config = dict(
    d_expert=352,
    moe_layers=[0, 1, 2, 3, 4, 5, 6, 7],
    router_score='softmax',
    routed_scale=6.19,
    balance_loss=0.00289,
    n_kv_head=5,
    head_dim=32,
    norm_eps=1e-05,
    tie_embeddings=False,
    beta1=0.95,
    decay_shape='linear',
    final_lr_fraction=0.0,
    batch_tokens=65536,
)
Below are experts of layer 3 (counted from 0) of a mixture-of-experts language model. Rows are named router (the router's row for the expert), up (a neuron's input weights, with its number) and show model dimensions 0-31. Each number is 50 + 12 x the weight over its row's rms, rounded and kept within 0 to 99.
After each expert's rows: "mostly gets" lists some tokens that are sent to it at least half of the time. This comes from a sample of Wikipedia text that the model never trained on.

# expert 6
router:42 48 49 38 52 67 66 39 53 47 57 60 72 46 36 42 48 57 30 33 52 58 33 66 35 55 37 44 67 67 52 43
up0:54 36 53 11 55 74 73 41 42 42 68 64 50 37 16 69 63 48 29 50 48 66 43 49 51 62 61 57 58 53 69 59
up1:65 29 73 53 39 47 55 53 48 68 60 72 49 51 45 40 30 82 22 47 54 56 46 41 49 51 61 52 57 52 55 53
up2:57 24 73 53 63 59 77 63 59 49 56 41 65 43 39 42 55 59 41 46 62 51 46 55 35 48 27 63 52 48 52 57
up3:42 51 58 64 55 45 36 64 67 58 54 47 62 60 51 60 34 53 44 45 36 46 33 48 62 34 53 28 57 46 49 59
up4:43 52 56 49 51 33 48 54 47 47 39 49 68 50 41 37 54 59 40 37 48 45 54 57 46 64 39 45 80 35 36 46
up5:43 49 78 61 58 63 47 59 72 66 60 50 58 46 39 52 34 76 27 24 67 55 41 57 39 62 68 61 59 44 46 51
up6:56 41 64 09 53 81 62 48 46 57 69 42 50 42 53 46 48 60 52 18 31 30 37 46 46 67 62 44 48 49 70 39
up7:47 31 63 43 51 59 41 43 63 47 47 58 59 43 45 69 43 57 52 32 43 57 43 50 46 29 52 52 50 49 35 57
up8:41 58 52 58 46 54 54 51 39 61 41 54 57 49 37 30 49 50 49 56 69 66 51 53 57 47 28 64 66 61 31 44
up9:31 60 45 41 51 57 63 46 57 56 64 55 36 26 54 49 50 39 34 55 62 52 53 55 39 52 59 65 42 41 59 50
up10:31 79 31 46 69 60 64 43 55 35 65 29 64 40 53 34 66 61 39 33 53 49 53 46 43 76 64 54 53 66 64 48
mostly gets: " from", " \"The", " began", " Team", " between", " From"

# expert 1
router:42 51 61 43 54 63 67 39 53 48 58 61 74 46 34 46 48 56 30 35 47 58 32 67 36 53 33 48 71 66 52 44
up122:50 51 40 42 47 32 41 43 54 41 50 75 70 36 26 39 46 69 53 52 64 59 46 33 61 38 50 45 35 76 45 35
up123:26 50 60 41 37 62 34 42 70 33 37 68 69 78 64 58 37 59 56 45 77 65 45 70 45 64 41 43 51 49 53 57
up124:48 68 73 52 48 51 54 36 48 53 59 37 46 28 59 42 58 42 55 59 56 49 28 58 27 39 49 35 52 52 56 44
up125:46 58 49 33 41 65 51 47 64 53 37 35 55 46 56 57 47 32 46 26 24 46 58 66 34 48 54 60 35 58 68 67
up126:65 47 62 64 56 66 74 58 59 58 40 40 62 45 38 51 42 66 42 49 63 50 48 63 58 62 36 57 76 58 47 39
up127:49 46 65 52 51 53 40 37 46 54 46 42 70 55 56 45 30 41 25 58 66 71 30 41 37 33 41 57 60 43 37 71
up128:65 64 57 44 41 49 71 27 43 41 52 57 56 57 38 55 55 75 43 52 40 52 50 86 51 36 51 36 59 62 60 49
up129:54 45 44 54 70 50 57 60 54 57 54 59 65 43 47 47 71 55 54 44 49 39 38 43 52 57 49 58 44 59 27 50
up130:59 48 44 45 61 63 35 35 47 49 69 39 37 45 56 54 40 54 44 37 52 36 29 54 49 53 51 26 47 59 40 29
up131:50 28 58 45 39 60 49 17 54 50 45 56 55 49 47 42 36 46 28 36 80 46 62 58 45 59 40 36 60 52 56 46
up132:67 37 40 54 46 54 44 36 49 61 36 46 48 55 32 65 48 43 43 43 53 56 47 95 50 58 42 23 30 53 35 52
mostly gets: " New", " St", " D", " Al", " South", " Sh"

# expert 14
router:40 51 58 39 52 64 64 44 59 47 58 56 76 49 35 50 43 61 27 30 45 55 35 68 33 54 40 52 70 71 52 40
up0:55 47 38 63 51 84 57 38 79 41 57 62 73 45 41 60 51 45 49 07 48 56 52 46 50 57 51 18 53 70 46 65
up1:53 59 68 39 47 52 52 54 39 61 51 63 42 54 38 39 59 43 49 68 34 66 43 66 32 53 48 51 33 50 47 57
up2:40 37 76 40 46 58 71 49 80 40 53 44 55 46 27 63 42 65 43 59 56 38 41 51 32 42 35 45 33 66 51 37
up3:56 47 60 70 41 45 62 40 43 42 58 54 44 44 56 40 25 64 42 47 54 26 43 51 57 48 57 48 45 65 42 41
up4:52 50 51 55 50 76 56 69 63 48 57 53 55 55 60 62 57 51 41 41 63 44 36 56 36 37 47 43 57 59 49 38
up5:48 38 60 72 48 58 55 55 63 56 54 62 47 36 29 41 50 82 28 34 74 47 43 64 47 62 66 73 38 35 49 56
up6:48 64 55 32 56 66 62 57 32 64 54 23 60 46 51 35 44 50 47 37 28 39 49 55 40 61 74 46 30 44 66 48
up7:57 32 61 53 34 43 33 50 58 43 61 44 54 38 30 50 39 32 41 56 73 55 40 48 40 58 30 62 54 67 44 70
up8:57 35 50 53 53 41 72 40 40 54 41 68 67 55 41 22 34 39 58 49 58 40 41 58 57 62 44 44 55 64 35 45
up9:24 39 33 48 60 60 67 44 52 58 60 61 58 50 64 62 42 35 50 50 40 49 45 56 35 46 31 60 40 39 52 61
up10:49 44 42 64 44 49 51 53 50 39 70 56 64 38 40 50 55 53 29 41 56 46 44 45 45 62 67 75 42 72 62 84
mostly gets: "d", " Th", " Am", "g", " sc", " Ag"

# expert 2
router:43 47 54 37 52 65 66 40 56 50 62 59 72 46 34 44 49 56 29 32 46 57 33 67 35 53 39 49 70 67 53 41
up0:47 34 40 39 38 72 65 50 57 39 76 46 57 40 37 75 58 51 40 26 50 65 61 48 49 56 48 25 54 60 75 65
up1:50 39 67 43 50 34 56 50 48 57 53 63 33 55 48 30 40 66 37 46 49 50 51 64 41 41 42 40 62 50 51 46
up2:49 38 39 60 71 48 38 44 65 57 51 33 65 43 22 57 48 52 52 58 67 66 37 35 48 52 30 53 61 72 38 36
up3:32 38 63 47 55 57 47 37 38 43 41 36 37 75 45 52 22 53 49 51 58 36 39 59 53 42 47 28 62 64 57 41
up4:35 51 40 50 50 33 57 51 58 60 28 31 55 53 52 43 63 44 38 59 69 50 50 62 31 53 37 53 56 52 41 46
up5:48 29 67 73 50 45 62 60 68 53 44 64 59 50 39 35 42 69 47 28 73 54 28 59 44 58 45 55 64 48 38 40
up6:42 64 44 05 38 66 40 44 54 41 51 50 44 41 61 50 40 36 42 28 47 37 60 43 41 57 59 39 43 52 48 32
up7:50 65 59 38 48 56 46 82 76 41 54 76 65 28 55 68 28 48 35 43 35 64 58 60 41 58 50 70 50 46 52 59
up8:60 33 27 47 67 72 55 24 54 40 27 50 48 55 38 50 69 45 50 52 49 64 43 51 49 68 42 38 61 49 39 38
up9:27 37 66 39 48 55 49 29 66 57 68 44 34 42 72 62 35 41 47 63 54 64 52 54 45 43 49 49 64 47 51 45
up10:36 53 35 50 52 30 73 57 50 50 69 53 61 60 44 26 43 72 61 39 60 72 19 60 51 69 61 51 42 58 44 46
mostly gets: " FW", " make", " att", " Mu", " inv", " †"

# expert 7
router:42 51 52 40 53 62 66 37 60 48 62 60 71 45 34 44 49 58 32 35 51 59 34 66 34 54 35 48 69 68 47 40
up0:26 42 52 31 50 43 71 43 48 39 75 66 50 56 43 64 44 60 41 40 50 47 64 38 60 52 29 25 44 56 50 67
up1:22 62 69 42 54 41 62 41 37 47 50 65 53 53 43 58 48 43 31 51 33 85 56 71 22 41 49 51 51 41 55 47
up2:50 49 70 74 63 55 45 56 52 64 70 62 79 57 44 49 63 58 46 47 55 51 44 59 47 55 48 51 48 55 32 30
up3:35 45 40 59 28 61 59 54 41 42 50 74 58 60 53 66 17 53 46 42 29 50 45 48 59 38 82 41 54 47 57 54
up4:48 35 70 52 54 63 41 48 49 50 37 52 67 45 49 52 53 53 53 20 62 42 49 50 47 59 26 42 72 39 47 52
up5:48 40 58 67 68 61 65 58 77 40 65 69 69 41 41 47 54 67 38 36 66 44 17 64 44 60 58 49 40 36 55 60
up6:30 63 49 16 47 60 67 53 46 55 66 43 61 41 55 50 43 53 48 35 35 52 57 39 55 66 43 43 46 38 66 62
up7:60 46 44 48 51 75 43 66 75 49 48 53 68 53 65 63 11 47 47 29 31 58 53 64 41 63 48 50 45 64 47 51
up8:46 38 60 55 42 65 56 31 31 58 30 58 50 62 30 14 44 40 49 43 59 41 44 40 52 47 41 32 51 38 32 54
up9:42 71 63 38 50 63 39 57 61 46 72 49 44 45 42 68 40 49 42 40 57 53 46 54 45 50 55 34 51 51 59 41
up10:48 67 36 40 43 47 47 38 58 54 53 58 60 34 52 36 49 51 42 33 55 36 47 60 45 66 64 32 49 54 55 48
mostly gets: " took", " ship", " place", " found", " village", " building"

# expert 4
router:40 49 52 39 55 60 64 40 57 50 61 58 73 43 33 43 47 58 26 30 51 61 35 65 33 54 39 50 71 68 53 42
up0:54 39 38 57 70 64 69 39 57 58 58 65 52 46 24 47 41 43 42 15 49 36 40 52 50 49 32 19 40 53 40 77
up1:45 47 44 61 55 54 47 42 56 49 61 46 46 51 39 39 58 47 14 51 54 67 44 49 27 49 49 67 48 40 50 53
up2:41 39 51 60 29 56 62 36 54 52 68 24 66 51 45 40 46 33 34 64 53 60 44 42 39 53 38 47 43 41 35 23
up3:27 51 52 39 51 52 64 62 68 51 34 54 47 60 52 59 46 69 40 43 60 34 51 58 56 61 44 52 50 52 43 60
up4:51 42 66 72 52 52 55 48 56 37 42 43 73 51 40 56 62 68 31 50 52 45 47 48 34 58 63 58 92 28 60 50
up5:45 39 64 50 51 49 52 29 61 56 39 37 58 43 32 61 47 51 38 30 46 52 36 68 34 48 63 56 49 48 39 41
up6:44 56 61 17 40 62 57 60 69 54 58 36 51 62 47 42 43 47 52 29 32 53 54 44 38 52 69 41 55 62 54 40
up7:58 48 39 45 58 44 43 68 57 64 46 31 66 32 52 63 52 52 62 44 68 60 33 64 25 52 49 72 53 37 39 52
up8:55 59 43 54 42 59 55 40 44 63 57 59 68 53 58 14 49 53 57 54 63 59 53 48 65 55 56 44 47 56 46 39
up9:59 38 52 41 32 61 50 43 48 56 65 58 42 28 60 67 33 33 51 44 69 64 50 55 46 45 35 83 39 37 48 50
up10:31 49 35 64 55 56 57 62 63 37 52 40 71 46 56 55 37 72 36 29 49 66 29 45 44 67 58 53 43 57 58 62
mostly gets: " per", "==See", " if", " every", "As", " like"

# expert 8
router:41 46 50 40 50 64 63 41 55 47 60 60 74 46 35 45 46 58 29 33 50 60 34 67 34 51 37 39 71 68 48 48
up0:37 39 45 46 54 63 57 51 55 36 61 41 49 63 65 47 47 53 37 46 37 66 53 48 47 61 35 55 43 51 49 76
up1:32 42 49 58 46 37 46 42 60 55 69 63 21 49 43 53 48 53 38 68 39 49 46 43 30 44 62 56 38 57 63 57
up2:44 36 57 38 51 57 58 47 54 32 82 28 51 36 18 59 53 48 42 44 63 42 53 44 40 59 49 55 50 52 41 29
up3:48 53 53 42 64 41 38 37 49 63 31 44 65 59 54 53 27 73 42 54 62 43 49 59 50 46 38 58 48 59 38 53
up4:49 38 53 62 51 49 47 64 49 47 43 44 60 40 42 41 44 53 37 64 65 47 48 52 39 45 42 39 65 41 73 44
up5:33 33 72 71 60 42 69 60 60 40 43 60 66 60 36 56 37 75 25 27 57 52 31 51 45 38 47 53 52 44 46 50
up6:53 70 45 36 36 47 47 60 36 62 67 57 72 35 58 66 55 62 61 32 48 40 56 36 45 57 67 59 43 40 55 40
up7:63 51 70 51 59 54 45 45 63 57 42 46 53 39 42 48 39 53 48 52 31 72 53 42 40 48 56 69 48 68 44 38
up8:41 60 65 51 53 56 58 30 41 49 42 69 59 53 32 15 50 52 54 42 55 73 46 28 51 62 44 37 53 65 34 43
up9:43 50 50 31 47 58 49 40 49 56 63 60 31 32 53 77 65 30 39 55 38 67 61 44 40 49 39 70 47 61 58 48
up10:32 59 49 49 55 63 42 47 41 55 62 51 65 34 55 47 72 56 38 39 56 53 32 46 49 68 46 51 34 52 65 61
mostly gets: " c", "ers,", "er,", " 2,", " unit", " term"

# expert 3
router:40 50 57 40 54 64 64 40 55 47 62 61 70 43 33 46 50 60 30 34 51 63 33 67 34 56 38 48 71 69 49 45
up122:61 67 40 46 45 60 73 60 60 53 56 65 78 25 48 29 32 61 38 44 77 61 37 60 54 58 51 51 43 72 62 59
up123:55 35 39 66 40 69 53 40 76 49 37 25 78 42 52 46 65 59 48 47 80 62 55 55 44 42 63 57 60 59 44 63
up124:22 55 70 41 60 55 46 47 58 53 55 66 48 58 68 51 27 63 35 67 36 54 41 49 32 51 62 65 72 39 72 22
up125:71 61 59 42 41 46 50 80 42 60 43 57 52 32 66 42 49 43 46 30 47 31 48 45 35 52 37 64 54 60 73 71
up126:74 45 59 52 46 55 67 54 61 64 46 44 60 47 61 55 31 49 52 47 42 51 48 70 57 52 54 42 68 43 45 58
up127:37 46 76 54 52 56 30 42 55 50 41 43 57 53 41 49 46 28 30 56 49 65 40 56 37 51 43 25 52 39 38 40
up128:55 54 63 40 45 35 42 31 59 32 43 63 54 55 32 49 45 64 61 58 29 66 33 47 37 13 61 52 65 55 54 67
up129:83 59 28 41 39 44 62 53 47 57 52 47 58 44 44 32 63 47 56 52 44 34 40 55 46 43 33 48 47 45 34 51
up130:51 51 54 40 55 54 55 55 44 60 62 49 57 36 44 50 50 62 53 44 46 21 49 39 46 70 48 20 53 63 47 47
up131:34 49 64 39 63 51 39 26 39 64 44 51 57 59 56 72 46 48 37 40 50 52 37 47 32 42 51 58 68 54 57 32
up132:73 54 35 61 34 45 58 35 39 59 62 47 49 34 52 53 52 44 48 42 48 32 48 73 52 22 28 34 51 61 34 56
mostly gets: " Championship", " Final", " open", " gold", " Silver", " Gold"

# expert 0
router:43 46 52 43 54 66 66 36 54 51 58 61 69 47 33 40 49 61 31 33 47 56 34 71 35 53 39 45 69 66 49 43
up0:47 35 43 47 59 53 65 41 61 25 66 51 53 42 24 90 56 59 42 30 54 39 66 70 53 50 52 34 58 59 56 53
up1:47 63 58 57 47 58 52 59 35 49 43 73 50 39 42 42 60 53 28 51 20 43 39 55 39 64 49 65 47 66 47 56
up2:48 30 69 53 58 52 39 64 52 56 51 46 61 65 50 57 30 53 44 47 66 50 42 52 38 64 36 38 50 54 31 43
up3:41 39 46 47 59 39 72 60 63 33 58 49 61 47 36 59 52 82 58 38 42 26 45 51 49 42 49 35 61 56 21 57
up4:40 42 56 65 56 59 54 60 42 56 54 44 57 19 35 25 47 66 24 57 77 52 55 47 35 62 57 54 62 34 61 59
up5:48 52 44 57 50 58 49 53 53 55 45 52 70 45 44 38 33 64 34 40 58 60 25 53 52 53 68 60 69 49 42 51
up6:49 66 52 27 47 54 56 69 38 56 54 54 58 49 59 40 40 57 47 58 43 42 55 45 50 63 51 64 53 56 52 44
up7:51 45 64 41 47 43 54 36 46 41 46 54 53 19 47 54 41 60 51 48 34 61 43 49 47 57 57 52 59 53 52 59
up8:36 50 56 50 47 62 56 35 51 63 50 66 71 57 31 23 58 55 54 43 65 63 41 48 51 63 37 34 50 69 49 37
up9:41 39 74 38 57 56 68 31 55 58 82 58 49 31 61 61 44 34 53 59 36 58 63 49 46 63 40 57 54 53 54 52
up10:31 53 28 70 70 57 63 65 60 37 62 41 56 62 46 42 41 62 54 26 33 48 35 67 48 62 59 33 34 57 60 49
mostly gets: " British", " national", " John", " World", " She", " American"

# expert 12
router:43 45 56 36 53 65 63 43 57 50 56 59 70 44 33 44 48 60 30 32 47 59 34 64 34 54 41 51 70 68 49 45
up0:62 43 49 28 65 50 59 68 73 49 63 47 44 35 45 65 59 51 48 39 35 64 51 55 39 39 43 37 46 51 45 56
up1:55 53 48 48 48 66 44 37 39 56 83 79 37 51 34 26 53 50 42 57 48 68 51 51 44 57 39 54 41 60 67 47
up2:49 51 62 69 59 53 61 27 54 55 77 49 43 56 38 69 47 38 49 75 61 56 21 53 50 47 41 32 60 68 48 44
up3:38 33 36 45 43 52 44 24 55 56 32 55 66 74 46 58 39 63 59 50 53 52 37 56 57 66 54 41 71 55 42 34
up4:43 51 49 46 47 51 51 60 53 40 50 38 67 33 48 54 60 53 44 64 67 48 44 64 35 42 45 49 43 46 51 53
up5:62 24 50 47 57 58 42 45 51 51 45 67 66 45 18 43 42 50 37 57 57 53 34 54 36 52 53 70 59 42 61 47
up6:34 63 67 26 50 53 75 53 56 43 52 45 39 41 50 57 34 56 45 39 49 48 43 42 33 62 44 27 48 54 51 24
up7:49 46 63 24 56 28 49 47 52 44 47 41 64 42 29 55 62 50 50 45 63 65 53 59 45 65 48 48 66 65 49 72
up8:43 51 25 41 54 52 59 27 39 64 38 78 67 54 41 36 52 49 57 61 69 77 51 49 63 55 43 50 61 66 32 44
up9:37 62 66 32 45 73 59 32 48 45 76 30 41 39 45 64 36 33 45 63 66 60 42 38 39 59 39 45 58 59 58 54
up10:45 49 46 64 92 49 61 45 59 35 54 59 53 52 49 46 56 62 53 35 40 51 39 54 38 66 70 44 33 60 65 49
mostly gets: " Q", " O", " pl", " d", " ins", " Med"

# expert 13
router:41 45 57 39 51 66 61 39 53 49 60 64 69 44 37 42 48 60 29 29 49 61 34 67 36 58 37 46 71 66 53 47
up0:58 65 48 49 70 71 64 40 55 34 64 61 56 47 39 77 65 40 38 43 42 63 58 61 42 53 59 22 35 67 71 64
up1:57 52 63 34 41 52 44 41 43 56 51 53 67 52 44 45 61 56 48 54 27 63 60 56 36 46 31 51 40 73 49 60
up2:44 34 46 51 64 64 64 42 61 33 48 55 43 53 37 56 64 65 46 54 40 51 47 28 42 48 35 51 54 78 26 51
up3:41 43 44 42 50 37 54 52 57 36 28 35 61 56 43 54 42 83 53 53 42 43 45 48 57 33 53 45 64 56 53 51
up4:43 40 56 70 73 46 69 55 59 34 44 44 60 49 44 56 70 46 31 68 79 52 50 74 38 71 50 44 48 41 61 27
up5:47 40 50 64 47 58 52 44 60 55 37 67 61 49 43 35 40 52 30 38 54 57 21 57 50 56 39 28 48 35 53 31
up6:49 60 66 22 52 80 42 41 60 56 63 54 34 51 49 63 47 46 54 33 39 54 45 46 37 39 47 43 51 51 40 41
up7:63 35 69 54 59 47 54 54 74 47 36 49 61 36 55 71 53 62 48 45 54 71 43 73 39 32 45 71 49 53 31 43
up8:35 46 42 62 48 63 82 47 41 59 41 51 61 67 52 30 55 51 45 50 64 81 53 45 56 42 40 65 49 50 27 37
up9:48 48 58 31 45 44 60 27 51 53 77 36 44 39 44 51 53 53 56 59 33 32 45 63 47 69 44 40 54 64 48 41
up10:31 50 48 40 39 59 64 59 55 55 71 48 66 64 43 29 42 68 46 34 46 49 43 29 43 64 40 30 35 58 77 56
mostly gets: " \"", " Z", " Y", " $", " sh", " '"

# expert 9
router:43 49 57 40 50 63 66 39 56 48 61 59 70 43 33 45 49 60 30 34 52 61 35 69 33 55 34 48 68 66 50 45
up0:31 60 40 50 49 64 68 31 49 37 50 49 71 50 43 68 67 59 49 32 49 51 59 40 50 52 47 34 71 58 49 52
up1:52 63 63 37 54 49 51 42 54 26 64 53 49 49 28 20 60 51 33 40 52 62 43 74 40 67 57 67 46 63 60 48
up2:48 40 58 51 74 38 58 35 63 61 48 52 55 62 29 44 68 55 50 65 64 62 32 31 44 49 39 53 59 48 45 51
up3:30 34 47 44 64 47 43 50 58 50 33 42 69 54 37 54 55 79 40 46 52 27 49 41 30 51 46 32 82 61 57 49
up4:55 39 45 53 40 64 70 45 54 47 67 48 54 42 62 62 57 46 53 34 81 34 41 67 43 54 57 30 69 30 59 28
up5:35 33 62 70 51 44 60 46 71 52 54 45 67 54 65 51 50 55 34 29 61 47 48 30 41 49 70 64 51 40 35 53
up6:39 54 51 36 55 66 51 58 54 52 63 56 45 46 48 56 40 55 40 44 53 52 40 52 43 66 43 24 52 63 60 30
up7:51 57 45 34 62 47 36 56 67 58 55 65 73 43 43 75 50 38 51 45 54 64 55 50 48 60 48 54 47 71 58 62
up8:51 55 56 24 49 75 38 29 63 49 43 61 58 52 31 26 62 41 47 45 63 59 37 40 58 29 26 47 65 50 50 48
up9:20 61 54 30 42 53 53 46 47 45 75 41 51 20 52 61 30 35 43 53 42 36 51 46 50 48 31 35 47 55 61 64
up10:39 44 48 55 51 61 67 67 48 25 57 66 66 46 50 49 36 58 36 39 41 53 46 53 44 44 56 17 49 54 59 62
mostly gets: "io", "ena", " role", " so", "za", " Life"

# expert 15
router:43 46 56 37 53 66 65 40 55 47 57 61 69 44 35 42 48 58 29 33 54 61 35 65 34 55 39 41 72 69 52 44
up122:25 65 59 50 39 38 50 66 56 43 82 46 82 19 39 60 53 55 31 47 52 53 39 53 60 66 58 62 50 52 50 61
up123:47 48 47 23 52 42 55 56 41 49 51 52 61 52 41 52 41 49 56 58 63 69 32 52 46 47 39 58 59 45 69 74
up124:26 59 67 38 43 38 40 50 43 41 72 36 45 48 49 62 40 54 33 50 42 36 57 57 35 37 41 67 54 47 57 60
up125:33 50 44 66 54 60 56 42 49 70 43 63 47 24 62 52 57 51 45 33 35 50 55 48 42 50 54 75 42 38 45 67
up126:59 48 50 54 60 52 60 48 47 64 52 72 56 56 41 59 36 48 56 35 56 53 43 60 56 51 37 46 72 48 53 49
up127:36 38 56 54 81 59 47 48 73 35 42 56 56 50 26 69 48 32 43 48 73 41 38 60 33 29 55 49 55 47 42 48
up128:51 71 63 33 41 67 43 37 44 48 46 68 53 31 48 53 57 67 34 42 52 70 57 56 44 47 57 53 56 42 54 60
up129:60 53 53 31 32 46 60 42 31 68 62 56 58 44 35 40 70 41 47 51 29 55 59 48 47 31 54 73 47 49 33 55
up130:50 47 41 58 44 64 50 43 63 59 51 50 58 35 61 53 47 40 35 55 66 50 40 55 46 46 31 41 45 57 37 54
up131:57 61 39 43 61 70 59 32 56 64 49 36 53 35 39 69 63 39 35 49 57 37 42 49 38 53 32 56 64 62 58 56
up132:56 46 27 55 49 49 79 42 23 66 39 71 73 48 43 60 50 44 44 52 57 61 48 79 34 64 44 57 65 48 41 32
mostly gets: " which", " n", " (born", " he", " ===", " =="

# expert 10
router:48 52 53 39 54 61 63 40 53 51 63 59 70 47 33 45 48 60 31 32 51 58 35 65 34 55 40 47 68 66 50 40
up0:55 42 35 64 49 56 68 51 52 58 60 64 51 37 50 55 43 32 34 25 62 58 37 63 47 76 46 40 46 69 50 49
up1:41 54 60 51 61 33 57 57 57 44 71 55 35 51 28 45 42 45 42 54 34 65 30 55 33 50 60 60 49 64 50 53
up2:41 54 48 54 56 52 45 57 56 46 85 46 53 69 48 84 41 52 42 46 52 47 56 26 45 52 38 57 39 79 48 38
up3:20 31 41 39 29 55 59 42 78 60 33 51 58 52 37 61 50 57 42 51 71 41 47 44 51 37 47 49 64 56 32 68
up4:31 58 68 67 58 49 57 49 55 46 56 44 70 37 32 35 61 51 38 54 61 42 47 58 40 52 49 55 59 35 40 36
up5:33 30 62 54 57 42 58 58 55 40 47 51 55 69 45 64 50 69 32 52 52 45 39 49 51 67 45 64 54 49 40 54
up6:47 45 51 04 41 52 48 42 51 65 53 46 57 58 69 28 36 60 53 33 40 73 53 39 49 60 46 41 63 46 52 49
up7:50 45 54 30 45 43 33 50 92 56 34 50 61 45 47 81 49 33 54 39 41 70 43 64 36 48 59 48 60 67 58 72
up8:29 33 54 55 47 56 55 44 56 49 56 74 52 54 55 26 49 58 52 42 41 70 56 47 57 66 49 39 65 50 38 43
up9:37 46 71 46 58 55 55 29 58 51 58 53 48 41 55 45 56 57 40 49 39 38 53 49 47 39 48 51 53 44 70 49
up10:33 48 54 57 64 54 60 62 59 26 64 50 62 42 26 44 49 54 31 35 49 66 22 71 36 75 56 56 53 61 55 69
mostly gets: " 2023", " Kingdom", " 2021", " design", " result", " 2019"

# expert 5
router:42 47 49 38 52 65 65 41 58 47 60 60 70 45 34 45 44 56 31 32 49 62 36 69 34 55 36 48 70 70 53 44
up0:39 39 47 36 57 49 87 46 59 45 49 56 74 62 47 70 43 77 41 33 53 72 56 51 53 48 44 46 65 52 50 42
up1:46 54 53 46 70 50 52 53 48 57 64 84 52 56 42 46 58 68 31 55 42 57 35 77 48 50 34 30 52 57 54 59
up2:64 44 57 57 51 46 54 46 37 50 64 64 49 41 33 50 50 49 37 47 47 62 36 48 49 29 51 27 38 62 38 60
up3:50 39 58 62 28 28 52 51 62 46 29 53 37 58 37 42 34 63 45 45 58 34 43 51 54 56 45 58 73 61 45 51
up4:58 21 53 70 41 75 51 43 54 38 62 63 59 49 45 49 54 61 44 59 68 48 21 52 44 53 41 59 60 53 39 41
up5:46 17 48 63 70 50 59 52 66 68 45 64 57 54 50 50 50 73 31 35 54 50 29 53 32 58 56 59 41 42 53 53
up6:61 33 51 25 62 54 31 56 59 53 52 57 59 42 66 79 49 73 39 32 46 30 64 69 40 39 52 36 57 42 46 14
up7:62 45 53 30 56 55 38 62 59 34 48 58 52 53 41 65 39 33 46 43 43 78 40 74 28 61 61 60 77 57 44 64
up8:42 59 47 40 33 61 58 49 38 47 46 69 49 37 43 24 46 65 46 51 54 61 49 41 56 49 34 62 66 63 49 31
up9:50 33 55 20 49 63 55 25 69 53 70 43 68 51 44 54 51 36 54 43 46 45 53 57 37 52 42 52 32 49 54 45
up10:34 68 20 71 74 64 49 57 58 40 44 50 50 36 49 44 50 67 35 43 64 57 54 62 32 61 59 45 43 47 60 65
mostly gets: " or", " may", " now", " also", " (199", " written"

# expert 11
router:43 48 49 37 52 65 64 39 52 49 62 61 70 44 35 45 48 58 33 34 50 57 34 67 34 53 37 47 70 69 51 41
up0:44 52 37 45 59 62 72 28 65 29 55 52 50 50 34 54 63 37 40 37 55 61 48 34 56 51 49 38 50 55 60 73
up1:36 49 77 58 52 53 54 54 67 45 46 50 49 66 35 46 37 47 24 38 22 58 47 56 19 37 46 71 44 49 59 57
up2:36 54 60 50 54 54 36 47 47 36 50 15 49 42 27 50 46 48 54 43 71 54 38 42 48 42 49 38 57 49 32 45
up3:31 51 55 45 51 55 46 45 59 65 37 73 61 73 60 43 29 60 50 39 65 38 49 44 59 33 44 42 48 59 44 55
up4:54 52 62 71 60 63 38 43 65 49 35 41 81 40 59 43 44 44 44 50 47 57 34 54 42 53 36 52 65 28 57 51
up5:23 48 66 54 65 58 40 56 62 59 49 63 60 47 51 39 51 66 35 32 64 47 18 59 51 71 54 50 53 38 38 38
up6:22 50 68 27 43 56 70 60 35 59 57 48 70 36 51 52 43 68 51 28 40 42 51 40 52 81 53 41 47 39 50 33
up7:46 53 48 57 49 45 48 40 46 54 38 36 64 34 54 54 25 60 42 65 44 68 48 48 42 43 37 61 44 62 46 57
up8:36 51 59 40 56 44 49 48 42 65 27 55 63 51 20 22 54 57 52 54 54 63 52 31 44 51 52 57 60 80 34 44
up9:42 74 76 31 46 56 66 45 40 54 69 47 52 22 59 47 51 39 42 50 58 57 66 48 37 57 39 75 47 48 49 53
up10:29 76 34 68 47 46 49 38 46 42 69 45 72 58 57 35 57 74 34 35 38 50 43 48 40 46 74 45 49 61 56 48
mostly gets: " school", "ations", " station", " Park", " Street", " JPL"